Weights of a small mixture-of-experts language model, trained from scratch on English Wikipedia: 96 squared ReLU neurons an expert.
Below are experts of layer 5 (counted from 0) of a mixture-of-experts language model. Rows are named router (the router's row for the expert), up (a neuron's input weights, with its number), down (a neuron's output weights, with its number) and show model dimensions 0-95. Each number is 200 + 40 x the weight over its row's rms, rounded and kept within 0 to 999.
Before each expert's rows: a language model's description of what the expert responds to. This comes from a sample of Wikipedia text that the model never trained on.

# expert 43
It responds to: Punctuation and words inside or closing quoted song or episode titles and brackets, such as closing quotes, ), commas in "That Hope Is You, Part 1".
router,230,242,169,194,203,257,181,275,160,190,154,165,217,212,197,213,170,158,172,251,127,202,239,151,212,118,106,223,224,142,95,165,246,161,149,157,169,155,169,148,203,165,171,160,192,209,151,262,210,263,173,160,204,176,151,177,243,139,215,218,183,193,204,189,163,189,251,258,148,199,190,238,215,166,230,194,254,207,230,256,186,168,174,242,256,259,187,179,187,183,258,227,279,234,172,160
up1,152,217,205,227,155,209,181,205,226,218,139,130,222,151,211,210,221,170,234,226,225,185,192,154,196,276,195,145,185,149,185,206,155,168,140,189,192,205,165,195,202,224,198,192,162,215,151,196,250,265,208,249,216,203,243,243,242,122,288,268,176,256,161,135,121,167,165,252,235,198,219,145,309,122,214,175,242,253,251,189,157,212,194,223,215,231,100,197,191,179,247,201,155,217,190,185
down1,222,214,190,248,267,187,153,117,270,212,207,212,201,234,210,236,179,239,200,189,248,190,171,141,147,206,190,215,242,179,238,220,207,246,212,224,154,210,196,201,212,180,210,142,184,191,175,174,161,256,285,166,199,260,174,214,146,233,220,197,189,249,152,190,146,190,203,239,140,262,261,172,234,219,260,140,290,145,200,125,118,134,206,228,210,189,149,222,199,174,240,261,191,224,294,150
up2,135,219,176,186,178,234,175,178,190,216,181,246,215,266,116,130,217,244,167,205,236,247,244,169,267,218,174,209,200,256,154,266,205,200,218,230,184,174,206,197,243,161,267,241,257,138,293,232,166,120,180,221,231,121,226,193,180,186,182,214,243,180,188,234,243,203,201,181,143,228,235,230,173,204,271,213,262,136,202,177,225,156,281,216,221,257,130,190,211,193,168,156,121,189,173,226
down2,159,234,156,212,279,233,225,202,133,139,186,225,195,177,147,138,203,170,205,187,196,279,217,219,183,156,112,221,188,193,235,157,214,204,238,156,167,294,189,214,150,148,187,157,210,192,103,243,220,142,177,160,223,199,198,162,183,153,205,211,211,174,117,214,172,193,114,200,147,304,221,154,185,233,200,205,238,172,241,218,204,111,149,229,173,153,223,257,165,191,175,186,226,190,222,218

# expert 53
It responds to: Chinese, Greek and other non-Latin byte pieces and apostrophes, plus the blank line after a = Title = article heading.
router,218,207,143,254,221,214,143,234,197,190,183,177,198,155,213,209,155,193,204,251,134,167,295,187,216,139,173,198,182,133,140,200,242,161,153,107,150,99,214,132,200,217,205,164,223,242,222,266,232,264,201,190,230,160,150,157,220,100,182,184,216,155,197,208,167,223,204,194,210,221,190,208,226,131,252,247,242,233,174,206,248,204,224,219,238,263,168,164,178,238,201,269,253,182,155,164
up16,205,308,212,235,216,190,229,234,236,177,150,184,166,171,240,210,193,229,196,301,111,226,239,196,223,189,174,209,198,197,197,163,288,193,224,198,187,160,179,167,173,197,198,202,242,201,144,217,160,182,157,208,205,202,212,247,142,174,173,264,274,188,119,205,207,229,194,178,163,189,216,221,200,102,213,171,256,259,179,249,255,139,194,267,216,245,236,136,196,199,151,165,177,100,156,247
down16,231,212,138,228,163,152,211,198,203,216,175,232,220,229,222,154,196,240,202,213,166,277,146,187,233,262,178,191,208,186,169,237,231,240,165,195,200,240,293,163,245,211,201,258,178,193,178,160,246,172,262,228,279,194,140,171,224,216,221,143,232,227,246,184,181,169,187,250,219,242,202,172,160,188,205,208,252,175,188,208,221,158,283,141,161,120,276,124,216,222,171,209,240,95,278,256
up17,246,177,149,192,198,168,187,221,74,236,201,224,156,193,164,121,190,211,198,206,219,259,200,171,249,162,158,199,184,141,203,200,234,173,185,199,206,115,201,176,200,165,164,170,237,166,219,186,77,162,108,176,232,200,215,231,228,193,159,202,205,199,205,162,277,214,163,178,178,230,202,225,134,148,243,222,191,204,236,171,217,142,190,195,229,270,208,256,187,215,190,145,273,155,137,288
down17,247,241,168,216,160,114,187,246,185,163,185,186,182,216,193,188,123,144,259,229,181,157,143,234,195,210,152,219,214,212,214,202,162,194,223,253,134,215,187,201,218,288,213,174,258,181,223,120,185,146,184,210,136,179,330,140,181,140,164,164,185,164,218,228,261,226,206,181,168,172,147,165,187,114,189,190,239,179,201,237,174,213,239,152,200,225,220,206,264,240,241,139,228,158,216,143

# expert 41
It responds to: Word pieces such as al, ed, ar, el, ous that finish or continue a word, as in virtu(ous), politic(al), riv(al)ry.
router,162,217,169,218,242,227,216,199,192,215,211,199,209,184,176,262,153,235,202,240,118,174,242,124,181,147,202,208,241,152,154,212,284,195,181,177,184,56,176,167,197,166,202,148,201,170,215,219,180,262,188,151,175,149,191,184,227,138,228,243,148,197,155,222,222,223,188,276,217,186,195,171,268,172,248,202,250,200,193,231,284,162,169,274,241,236,170,152,235,230,155,266,213,259,163,190
up16,254,191,157,221,231,205,217,226,213,211,195,275,188,214,185,211,174,241,190,288,163,144,194,136,194,149,185,207,224,245,149,264,182,232,206,132,117,196,184,209,265,254,245,224,268,81,260,174,172,195,229,218,250,221,162,139,197,216,178,131,184,246,226,117,228,196,188,193,159,181,157,194,205,231,239,262,165,203,182,197,227,133,211,189,241,230,194,203,197,177,164,301,214,203,192,264
down16,181,148,226,250,151,173,226,133,251,150,257,197,191,144,314,154,213,168,188,185,191,193,162,198,181,216,171,227,159,263,216,265,143,264,150,159,216,239,203,226,184,205,175,159,206,189,231,214,176,166,197,250,124,306,192,171,213,220,151,204,268,251,188,228,195,187,263,229,139,175,199,167,248,217,176,258,195,133,185,130,209,178,215,183,159,218,191,287,147,245,199,195,182,195,238,157
up17,185,176,244,198,236,210,206,181,134,223,254,215,232,243,186,257,172,274,271,282,100,199,226,194,182,112,203,211,261,173,151,127,248,242,173,177,205,216,125,131,207,174,225,252,183,204,220,206,257,187,226,224,201,253,218,166,257,181,240,213,181,177,207,204,212,167,192,227,192,141,163,212,215,259,264,179,219,173,133,257,195,203,180,160,251,183,239,171,160,165,221,299,210,170,253,236
down17,163,170,235,166,167,155,214,182,185,197,234,193,217,277,163,240,203,218,208,264,264,212,188,151,179,287,242,252,188,220,232,197,147,160,246,223,236,155,249,176,199,197,225,244,239,214,287,206,211,186,273,175,209,206,228,109,143,159,232,167,215,203,239,172,152,244,159,178,264,199,207,232,212,242,238,140,233,170,155,221,341,198,222,184,125,192,233,165,191,177,180,174,249,184,256,192

# expert 7
It responds to: Line breaks ending table rows, list items and headings, such as after a "|" cell or a bibliography entry; also some sentence-final periods.
router,201,229,157,235,218,255,159,242,119,187,211,207,163,162,259,258,181,228,233,205,145,190,218,137,256,114,145,215,269,146,172,200,251,176,165,188,138,111,135,189,190,230,206,169,246,190,167,279,210,261,156,191,154,197,126,208,263,133,218,190,224,192,172,226,218,141,221,192,214,237,153,196,213,192,234,196,218,251,211,244,224,190,184,222,250,271,185,129,247,210,194,210,188,209,139,148
up27,185,143,204,235,175,248,193,233,287,187,152,203,260,274,203,195,215,144,200,200,216,141,224,152,117,182,215,198,215,168,209,189,181,194,187,191,217,238,253,190,184,213,296,199,183,172,199,218,226,146,200,245,205,202,243,228,200,141,244,269,234,236,229,93,230,238,263,252,161,194,252,153,210,242,260,229,164,183,186,233,267,199,255,253,177,170,144,122,254,242,203,170,180,163,139,221
down27,215,206,241,212,182,189,233,166,284,165,168,180,172,173,179,165,194,276,216,246,212,161,257,146,172,280,136,186,172,184,174,190,179,245,169,160,159,199,221,130,202,180,169,234,199,219,152,226,236,182,169,297,200,176,154,184,185,180,218,193,183,228,246,149,112,279,250,231,185,224,209,233,198,188,222,149,173,231,104,227,242,259,216,179,168,220,257,169,228,182,298,249,248,191,209,275
up28,154,222,161,225,268,252,169,233,162,198,219,248,196,231,220,175,166,220,167,252,172,211,203,228,119,237,179,150,244,193,247,212,253,207,177,191,156,176,194,190,158,244,270,224,268,118,201,234,215,140,236,251,226,196,190,251,126,195,227,271,149,170,250,124,271,191,191,183,212,156,207,191,164,213,179,230,251,208,176,221,178,240,174,209,264,209,234,159,119,237,197,314,215,232,149,217
down28,125,226,217,230,168,196,274,208,254,264,161,232,212,202,139,198,181,202,209,137,261,179,182,195,183,151,254,234,113,195,218,205,296,257,261,230,171,268,190,228,279,228,263,249,150,185,172,205,179,222,190,195,252,197,253,208,254,188,190,183,218,187,210,160,184,201,147,195,132,183,178,181,213,217,232,185,161,161,229,175,245,134,266,176,290,136,206,162,211,180,159,250,199,250,192,150

# expert 8
It responds to: Opening quotes, modal verbs and to, and first pieces of verbs after to, e.g. would, could, to, the tr of trap.
router,145,173,172,253,215,237,132,227,198,220,216,232,238,211,236,174,179,201,137,262,180,194,292,181,198,178,181,182,207,197,174,243,226,176,182,144,157,128,132,151,163,224,166,138,184,165,201,274,255,270,206,187,216,168,152,189,245,123,237,220,237,172,228,215,193,172,251,264,185,268,164,218,190,119,208,202,253,222,200,240,237,205,147,229,242,252,181,103,205,214,248,227,223,170,131,168
up1,161,124,178,188,212,220,233,292,162,201,177,192,189,211,229,191,176,187,138,272,174,216,188,135,251,187,226,206,222,168,137,126,181,213,137,183,255,229,205,166,242,181,232,259,171,263,185,216,164,239,184,193,160,194,207,192,240,128,201,236,189,218,238,163,171,172,266,196,141,250,217,224,187,172,201,132,196,259,181,200,131,166,195,319,183,159,114,227,275,168,222,234,221,201,173,143
down1,247,135,187,228,170,253,198,189,208,187,180,193,203,205,244,276,143,171,176,195,201,150,252,151,189,166,249,187,240,198,251,144,208,255,212,221,278,163,193,221,232,214,151,111,232,223,221,201,123,197,137,180,213,201,195,169,160,153,290,232,167,183,172,122,184,97,113,193,225,121,150,218,189,200,143,200,196,226,137,216,193,219,163,194,234,162,214,165,206,151,278,199,178,205,171,180
up2,136,250,161,169,142,216,148,191,207,184,269,204,193,103,205,173,139,229,221,164,196,203,182,196,200,156,179,227,262,168,277,274,160,241,280,174,187,219,231,188,201,242,195,189,182,185,248,275,189,213,142,200,182,190,173,166,136,204,163,206,236,182,212,236,159,172,93,241,195,144,217,148,276,201,152,205,205,195,127,248,198,251,227,155,246,200,227,259,170,204,232,182,167,151,131,192
down2,169,220,240,215,235,253,232,151,205,202,192,241,160,274,258,271,219,217,153,146,153,197,187,231,205,210,262,253,177,235,157,135,161,167,191,248,172,196,156,294,255,205,193,209,202,221,251,171,230,181,264,159,254,268,206,193,231,176,246,158,207,170,194,201,212,223,230,111,228,168,101,222,120,215,181,225,226,132,206,188,162,209,174,145,213,228,181,150,261,223,232,250,208,239,243,151

# expert 56
It responds to: Line breaks ending infobox fields, sentence-final periods, closing table pipes and quote-period endings in lists and prose.
router,249,218,174,251,178,282,163,211,162,203,215,233,154,218,198,209,121,182,192,259,115,185,234,96,202,152,155,219,241,186,161,238,215,137,176,187,174,152,177,137,175,221,199,143,156,216,172,256,220,273,204,221,120,157,128,233,184,135,190,231,172,174,166,214,230,187,181,224,177,195,247,206,244,145,182,260,230,240,243,255,227,154,197,236,183,295,212,171,218,226,210,259,232,208,160,212
up10,164,176,206,266,177,228,203,190,155,180,174,222,198,185,167,167,145,269,236,194,182,161,188,237,175,200,213,150,200,193,177,133,202,159,76,230,164,239,219,183,118,217,190,220,209,185,165,170,131,178,194,195,148,101,148,217,224,219,170,246,163,171,203,217,225,239,193,248,231,224,178,264,244,191,207,201,245,197,176,190,139,226,83,260,198,265,228,178,173,163,275,185,251,223,206,119
down10,154,185,187,175,152,221,187,291,218,222,168,197,219,174,203,140,194,211,138,218,234,237,250,207,197,173,148,180,141,205,169,179,128,226,188,157,213,207,219,160,200,274,172,215,209,114,195,197,241,142,170,288,292,212,154,156,221,285,177,245,156,168,271,173,293,215,253,241,212,206,224,234,194,145,201,211,222,203,195,188,150,254,200,197,193,236,176,173,179,125,246,222,218,258,255,255
up11,189,239,204,178,199,171,145,152,226,270,184,168,163,222,166,221,169,113,249,143,186,264,219,239,195,199,216,170,210,199,134,169,192,170,193,191,144,148,249,172,178,164,190,112,175,153,177,198,282,253,204,233,131,226,189,123,190,244,195,182,203,213,179,174,219,239,214,174,254,211,217,211,249,134,205,152,217,275,154,246,174,226,235,151,224,264,254,229,111,157,203,176,129,270,194,208
down11,176,203,219,194,168,247,239,210,133,224,229,205,195,206,183,120,178,109,209,168,197,218,184,230,224,176,123,154,198,191,225,160,224,224,237,252,220,230,172,110,189,143,145,192,203,247,188,219,296,158,196,230,161,222,185,215,187,195,263,210,201,242,319,217,179,211,210,184,170,204,221,316,223,197,177,198,196,192,241,240,213,148,184,215,246,207,131,274,187,155,257,221,231,246,128,255

# expert 42
It responds to: Final pieces of names and ordinals inside tables and stat lists: th, nd, est, ned, as in Fourth place, Fastest Lap, Earned run.
router,233,204,180,230,237,279,137,198,209,206,178,169,190,151,206,234,151,187,187,195,133,201,212,128,212,154,126,181,240,185,155,173,203,206,182,80,169,153,164,154,182,171,219,137,257,158,208,240,259,180,148,206,206,170,153,191,216,175,174,220,195,204,155,194,185,240,243,252,171,226,234,199,248,135,227,185,224,203,212,285,170,145,183,239,258,323,182,147,225,195,208,243,266,224,173,239
up5,191,213,217,264,169,260,256,174,207,243,261,224,172,207,247,190,222,163,206,201,251,212,234,206,233,191,216,147,174,165,175,281,151,208,169,210,182,171,222,221,219,174,162,184,188,171,210,217,241,230,247,247,207,158,181,219,201,184,278,234,306,197,243,195,170,153,187,282,200,175,256,139,254,216,208,204,236,201,168,219,204,116,245,279,232,264,80,211,223,168,298,179,176,177,171,199
down5,216,224,152,227,159,127,215,132,198,224,248,172,209,177,253,253,210,189,186,144,221,244,129,279,223,259,168,133,153,173,272,230,118,187,213,258,248,171,155,237,209,236,135,236,160,176,203,217,244,270,192,181,221,207,203,189,179,200,243,201,250,203,228,249,171,160,181,156,121,211,235,206,198,203,217,217,245,178,191,285,222,112,173,189,207,169,164,280,205,166,218,243,153,194,208,264
up6,193,175,271,235,202,244,220,234,203,165,227,226,176,141,238,195,185,273,263,150,196,167,222,235,202,166,230,253,240,228,160,160,218,196,224,216,216,161,133,182,170,227,192,195,242,115,240,239,233,192,204,157,244,151,179,332,205,205,223,234,155,154,162,223,153,205,142,189,153,147,141,195,196,230,243,217,168,257,217,297,150,147,252,204,206,177,193,86,230,195,211,192,206,185,199,170
down6,216,200,269,210,168,216,215,222,226,212,177,196,228,161,226,183,186,254,220,192,190,212,256,255,170,180,197,283,191,259,192,226,199,245,184,249,193,266,251,182,178,188,189,155,178,155,254,137,219,140,177,201,293,112,221,132,214,254,130,98,221,276,168,139,189,225,226,162,249,210,199,220,219,194,222,189,173,224,159,159,167,200,104,202,205,184,267,243,207,159,152,234,182,170,263,227

# expert 16
It responds to: Periods, commas, closing parentheses, paragraph breaks and clause-linking words after a clause, such as which, who, but, although.
router,240,263,173,219,215,232,197,235,153,189,207,238,201,191,195,204,181,221,183,241,154,179,247,128,169,117,113,207,210,151,183,217,242,186,99,168,120,158,135,129,155,216,207,139,200,227,173,256,180,266,177,231,199,179,117,211,223,78,233,198,210,216,170,203,238,191,185,193,196,208,177,172,196,161,178,248,190,211,209,305,196,186,175,247,229,211,240,135,206,223,217,234,244,202,140,223
up3,178,189,223,183,198,226,171,165,155,245,124,240,209,205,179,197,155,205,194,181,188,198,237,183,196,152,212,161,247,191,173,231,251,167,155,192,163,167,266,106,275,184,129,129,138,195,201,201,253,232,199,213,208,209,172,278,248,163,181,175,208,150,191,145,100,198,226,190,197,285,230,308,188,261,205,207,138,260,138,214,254,191,207,183,145,219,171,237,178,228,172,141,203,179,165,175
down3,157,223,196,203,93,182,275,180,208,273,164,220,214,235,185,159,187,220,254,197,104,245,190,219,172,156,177,242,194,133,227,216,194,190,136,196,254,247,185,196,185,222,171,190,161,210,231,240,205,217,198,230,172,142,223,200,240,205,133,226,141,221,313,224,184,181,194,200,192,166,226,236,253,165,200,156,182,223,210,250,212,196,122,112,189,159,149,216,265,292,176,167,132,188,207,232
up4,116,164,203,146,162,246,155,224,178,127,214,208,217,84,207,218,223,270,208,147,200,148,191,216,167,149,154,250,194,216,189,249,203,171,212,186,240,218,179,194,247,261,228,162,246,216,240,150,182,194,181,166,218,173,184,183,244,201,136,187,236,210,189,328,221,181,180,187,242,223,195,150,271,167,233,253,196,162,268,187,151,137,186,256,188,211,178,190,195,148,267,199,211,182,190,283
down4,190,172,215,149,223,214,207,202,219,255,279,210,188,145,208,176,140,226,155,152,301,210,225,200,202,240,183,308,116,233,159,186,207,167,172,156,232,282,258,177,227,149,185,187,183,127,211,228,151,182,237,229,149,195,211,211,240,155,115,206,204,174,173,207,238,263,146,213,214,189,170,170,226,240,194,247,216,204,300,228,247,226,148,170,249,196,154,243,180,198,220,258,182,147,191,195

# expert 5
It responds to: Prepositions and infobox colons that introduce dates, times or values, as in on January 2, 1808, after his death, during, until.
router,176,217,156,256,199,265,196,172,141,207,188,215,193,153,168,187,151,253,220,238,162,140,235,161,193,185,109,215,198,148,180,196,249,111,172,170,179,154,173,186,205,163,221,110,172,198,162,268,157,272,157,183,182,144,195,162,211,163,254,196,206,134,172,208,235,213,251,213,177,226,210,151,244,147,214,176,251,228,174,283,186,125,133,235,211,270,177,118,227,209,206,246,193,207,162,200
up5,168,261,75,210,143,253,176,245,198,276,191,226,200,223,208,268,182,226,213,291,227,193,166,168,266,183,215,151,220,179,189,192,232,219,160,208,178,161,242,205,186,222,225,162,229,270,145,233,199,195,194,238,216,163,244,149,194,202,233,196,80,196,136,206,278,200,209,154,216,221,156,181,257,242,188,181,187,260,184,188,187,181,155,169,236,248,226,116,208,178,185,204,228,278,167,171
down5,222,226,258,228,244,140,194,195,215,164,257,247,203,225,191,197,203,200,172,190,244,123,171,272,174,225,131,170,207,169,232,156,94,206,198,208,172,156,227,153,302,189,195,213,215,201,157,159,141,235,219,230,176,207,195,194,162,159,185,236,168,128,239,205,152,127,197,216,245,183,275,223,232,152,236,170,216,179,251,216,251,124,158,283,243,197,152,235,252,220,193,241,237,180,263,182
up6,262,198,215,201,264,251,179,188,162,135,224,186,244,210,169,201,258,232,198,172,237,189,188,204,272,210,168,149,261,184,225,258,269,227,131,203,241,207,218,249,175,240,266,151,260,194,113,217,245,257,221,228,159,207,209,216,186,212,311,243,193,121,208,245,189,102,223,194,141,242,156,141,274,210,186,228,209,201,221,220,186,157,160,189,174,183,173,196,211,232,176,142,198,194,137,205
down6,156,231,221,174,184,199,216,229,251,188,189,205,181,106,207,221,179,211,230,277,221,205,134,251,168,178,167,238,210,193,311,233,216,236,174,265,213,193,236,190,262,219,189,189,229,252,196,212,156,233,198,241,206,196,251,94,170,258,194,190,196,202,115,196,200,217,252,205,166,139,208,246,248,250,212,181,226,177,212,154,81,94,166,230,222,154,222,184,238,226,245,216,215,155,219,220

# expert 33
It responds to: Common first names like John, David, William, and endings that complete a word or name, like -ara, -ia, -d, -el.
router,200,200,116,206,208,255,152,213,157,187,221,188,188,215,190,256,125,184,196,249,162,174,195,132,186,135,143,171,221,140,146,193,215,196,133,118,141,158,125,166,187,249,217,165,165,188,158,198,234,203,176,233,175,115,148,182,238,187,193,196,190,171,175,176,183,229,180,227,166,173,212,227,191,177,186,212,251,244,172,271,164,203,140,202,248,318,211,157,197,264,220,265,239,236,147,241
up1,205,263,143,240,196,236,179,254,148,186,193,166,261,207,239,200,230,242,255,181,137,232,291,113,218,165,160,238,270,255,170,164,223,210,199,189,177,115,200,180,212,234,209,225,196,193,168,309,172,192,196,170,172,183,135,166,199,154,250,218,242,206,178,231,198,240,173,175,220,221,152,106,295,172,188,138,174,219,202,211,271,120,228,201,213,212,185,187,216,198,228,185,186,219,140,173
down1,145,152,254,192,222,159,219,294,247,233,267,198,232,218,194,162,275,218,196,264,187,193,198,188,212,218,195,262,176,197,311,151,200,196,156,163,139,267,189,164,159,195,163,256,196,183,265,220,190,214,186,101,199,249,209,147,209,205,127,158,264,177,187,197,200,230,208,153,270,205,203,246,195,138,178,150,189,202,216,227,170,229,288,167,183,189,197,244,203,143,153,213,257,189,237,206
up2,265,229,212,152,192,226,237,191,96,256,189,143,226,83,201,193,182,270,197,206,225,225,250,129,315,126,205,175,176,221,210,196,172,246,225,204,189,217,178,215,51,211,219,217,211,134,181,227,117,252,261,206,194,202,200,234,173,217,147,227,228,213,189,193,155,211,247,211,214,170,177,166,152,175,177,193,180,208,191,214,225,183,203,211,203,175,180,179,258,250,176,213,212,181,251,173
down2,167,175,198,190,188,258,191,244,178,230,247,200,231,164,262,210,168,262,211,162,234,139,177,152,209,163,175,189,274,194,226,155,254,160,221,221,202,188,121,174,157,212,247,174,182,210,119,176,104,168,287,167,199,236,180,179,187,231,123,201,248,256,264,145,178,248,215,216,131,181,193,223,139,186,206,163,207,203,194,207,170,241,228,150,285,182,243,211,216,174,221,197,160,192,153,307

# expert 37
It responds to: The word the (also The, this, each) after prepositions, as in correct to the end, under the age, president of the.
router,222,199,180,202,229,267,148,216,205,229,215,177,149,215,214,210,136,230,230,259,137,149,260,158,206,124,194,219,252,161,189,254,240,154,151,147,163,147,189,118,187,205,251,114,236,176,221,255,153,240,196,217,120,167,142,215,192,153,237,209,186,166,141,201,223,170,202,244,217,228,195,185,209,177,226,213,202,202,197,255,215,205,152,287,240,239,174,121,206,157,187,238,219,217,97,158
up2,117,142,209,221,248,161,249,191,204,162,194,194,210,139,163,185,224,213,215,111,175,111,242,213,197,152,210,169,165,168,157,250,191,205,135,230,182,172,248,184,152,147,304,179,183,123,161,164,214,201,236,215,147,184,203,174,163,208,268,185,129,148,306,169,220,169,203,225,139,200,206,200,173,176,201,256,205,167,153,275,215,226,134,214,201,195,252,233,219,164,229,232,201,246,222,190
down2,192,218,169,251,194,201,272,205,205,162,154,185,199,162,162,239,151,292,183,178,239,254,256,189,91,187,195,190,220,196,146,219,221,211,163,156,128,154,233,121,179,160,196,159,229,186,169,152,187,199,276,159,150,192,224,143,105,194,188,162,263,193,221,218,230,261,222,191,189,195,124,243,226,210,148,279,164,233,206,187,272,225,111,165,218,201,198,198,234,245,213,199,199,225,220,193
up3,239,162,213,177,243,200,144,175,194,120,105,186,235,250,264,207,145,200,257,218,212,247,169,236,145,228,116,204,162,199,222,206,245,178,192,161,193,200,207,205,236,148,228,151,231,298,234,169,229,165,210,202,148,144,137,182,270,200,239,239,297,192,228,203,157,216,199,209,203,189,251,248,195,198,258,247,173,163,172,163,152,229,186,213,263,189,273,196,185,192,138,228,245,144,227,235
down3,169,215,183,270,187,216,272,181,195,200,190,225,235,216,244,230,110,170,152,201,187,198,216,196,197,237,121,160,142,200,220,146,172,194,182,210,216,167,177,228,256,159,222,246,152,183,186,234,274,155,158,196,254,194,178,254,235,149,180,216,188,240,278,195,229,94,135,218,204,148,110,188,229,252,148,134,244,183,176,226,187,186,193,175,123,241,180,240,194,138,255,184,141,217,164,229

# expert 26
It responds to: Word-final pieces ending in a vowel in foreign names and places, e.g. Copa, Lega, Tonga, -ić, plus articles a and an.
router,235,235,144,206,218,249,194,199,184,158,169,148,159,179,186,238,100,156,231,219,143,116,200,149,204,108,109,177,213,156,182,199,247,200,104,141,191,173,203,130,177,174,232,162,219,203,204,199,225,214,163,218,176,157,130,174,209,189,193,228,222,246,177,181,198,184,171,220,216,196,203,210,252,145,210,214,241,232,212,251,199,171,179,268,210,302,180,134,192,255,226,232,254,254,134,188
up1,277,152,133,205,111,218,222,180,275,248,210,160,191,221,223,245,295,160,234,155,204,187,203,162,213,169,235,228,225,195,133,195,153,243,145,177,131,218,192,237,233,145,220,184,188,179,241,208,283,230,258,225,248,248,213,179,231,212,214,167,212,234,196,192,194,230,249,150,201,206,111,216,266,150,341,236,190,210,224,208,213,197,240,212,202,229,191,234,211,207,177,215,231,137,214,191
down1,134,195,152,142,225,203,187,179,196,162,214,266,172,135,169,284,214,191,146,177,206,221,243,130,183,225,225,189,193,197,272,135,129,283,160,171,159,201,202,155,196,205,252,186,163,244,190,195,206,188,173,179,194,135,278,137,262,230,173,187,230,146,229,171,116,225,242,206,221,185,228,212,137,229,111,215,196,198,186,237,174,207,190,159,193,193,148,278,203,155,182,228,229,260,264,234
up2,185,198,129,227,189,204,225,242,176,145,180,302,238,139,263,178,214,179,243,278,198,164,220,216,222,146,222,252,210,243,242,177,175,128,182,169,198,156,226,206,231,166,150,201,163,224,220,184,173,230,216,209,234,148,166,191,213,139,164,193,175,193,238,178,177,158,218,154,286,230,191,269,211,156,202,191,207,268,193,175,244,136,249,293,229,199,254,199,151,250,94,181,227,171,215,257
down2,153,192,151,196,188,134,143,113,186,154,219,240,124,258,134,211,282,202,193,163,237,199,189,246,210,190,238,223,163,197,192,136,245,190,151,234,203,301,168,218,216,182,246,162,189,213,214,221,139,178,228,141,227,246,260,135,234,167,213,163,239,173,219,219,160,195,241,231,177,178,219,208,278,202,179,192,235,150,137,162,160,245,143,172,182,229,169,219,255,185,245,222,297,180,231,190

# expert 6
It responds to: Adjectives after "the" or "a" describing time, size or rank, such as early, new, late, main, small, original.
router,234,235,154,262,219,267,129,228,169,214,188,157,196,204,208,200,108,225,213,210,130,166,280,170,232,175,139,234,234,194,171,191,252,157,111,113,137,145,175,143,187,164,258,148,219,153,222,244,226,250,147,233,157,174,186,183,224,148,184,207,150,190,189,232,215,167,211,266,181,233,183,224,230,183,210,229,206,218,148,228,170,155,149,207,233,248,209,127,247,197,202,276,227,181,166,214
up22,161,195,223,246,251,219,165,212,218,234,238,257,160,237,273,217,219,244,265,245,174,113,251,195,203,185,236,213,229,199,161,225,264,97,209,175,280,165,186,179,244,172,168,170,209,286,182,232,274,211,180,223,139,169,202,270,188,166,218,269,186,260,229,230,193,229,231,294,212,242,202,166,285,221,195,238,180,169,180,205,189,219,195,199,230,189,214,156,217,163,144,217,206,171,228,277
down22,192,276,232,176,177,183,250,195,159,232,178,189,191,192,240,236,145,217,194,309,199,134,193,220,180,230,238,194,187,208,116,214,179,182,245,209,126,213,236,191,233,197,154,195,255,250,203,255,215,184,215,266,173,189,217,234,154,144,225,180,164,295,197,218,138,196,220,168,206,180,205,158,154,280,228,200,261,231,117,207,203,185,225,195,126,73,197,161,141,195,231,192,200,160,240,198
up23,185,266,155,219,195,280,224,216,211,225,190,189,209,159,241,187,137,262,199,194,123,188,249,191,216,203,186,244,197,206,211,208,144,184,123,226,193,209,198,139,192,223,184,182,231,192,278,202,202,270,188,283,212,188,216,160,180,190,197,251,182,97,241,227,227,242,195,237,150,265,226,259,174,211,134,218,199,253,167,211,167,202,224,210,260,230,197,142,288,188,206,338,203,247,203,204
down23,217,157,196,271,161,179,191,182,219,214,213,199,222,252,221,190,242,186,262,174,288,146,211,265,195,211,252,262,214,249,218,157,218,151,239,190,140,256,240,235,171,184,222,169,237,161,239,249,195,176,219,256,180,251,246,144,135,186,185,218,181,274,215,266,187,189,205,191,218,147,222,166,111,258,170,209,167,200,92,186,200,154,258,191,180,275,213,174,239,216,219,191,219,195,242,109

# expert 11
It responds to: Blank-line breaks at the end of a paragraph or list, mostly before a == heading, plus some sentence-ending periods and table-row line breaks.
router,235,202,176,251,255,247,161,210,227,167,168,168,185,210,170,222,185,210,166,198,132,138,241,123,235,160,153,200,197,151,173,211,186,177,164,170,147,129,172,128,194,226,224,151,215,162,194,258,193,219,181,242,197,183,150,218,179,94,214,186,202,162,178,135,203,185,252,210,171,183,219,180,213,147,259,267,223,226,163,245,252,150,172,269,263,253,187,97,218,198,217,274,169,158,162,253
up6,207,232,201,217,170,156,125,186,213,228,156,288,243,170,239,121,184,158,191,173,162,218,292,165,184,211,169,178,233,138,160,181,181,182,226,228,234,164,223,122,208,155,164,199,122,149,198,160,206,212,195,100,160,198,210,173,197,196,213,191,264,172,241,167,242,164,178,209,178,222,218,180,197,158,223,230,261,193,171,256,207,166,209,267,158,229,329,145,173,217,118,201,209,242,188,211
down6,234,163,226,170,168,107,221,160,210,287,212,176,191,216,163,166,230,170,164,200,203,242,212,227,157,170,186,156,225,146,240,161,229,167,125,218,277,171,174,149,182,247,116,199,134,210,241,186,242,140,153,233,226,188,203,246,192,126,213,195,287,153,211,175,113,215,214,153,208,191,186,258,210,232,261,209,275,292,225,218,207,181,149,168,204,238,212,237,231,230,195,189,193,203,148,243
up7,193,233,148,247,228,228,253,162,206,158,209,121,245,142,262,157,224,230,167,269,139,242,199,189,308,164,213,192,131,143,192,259,231,231,217,207,178,185,253,206,180,205,253,193,151,220,184,157,164,152,232,223,204,172,157,170,218,168,209,126,211,92,240,186,160,194,179,204,146,198,196,238,174,157,217,202,181,226,197,222,187,142,173,278,187,225,243,158,177,159,150,248,159,136,221,148
down7,169,196,221,206,170,189,183,169,124,253,223,230,199,166,214,202,209,190,217,191,229,266,170,189,207,181,282,234,295,315,187,215,116,210,173,234,174,192,196,233,137,206,220,245,160,173,208,160,248,198,185,151,194,295,186,239,173,172,200,226,179,206,157,248,270,141,234,214,241,226,155,138,206,223,207,271,232,217,234,221,176,162,169,218,172,150,228,221,195,175,177,295,238,303,196,225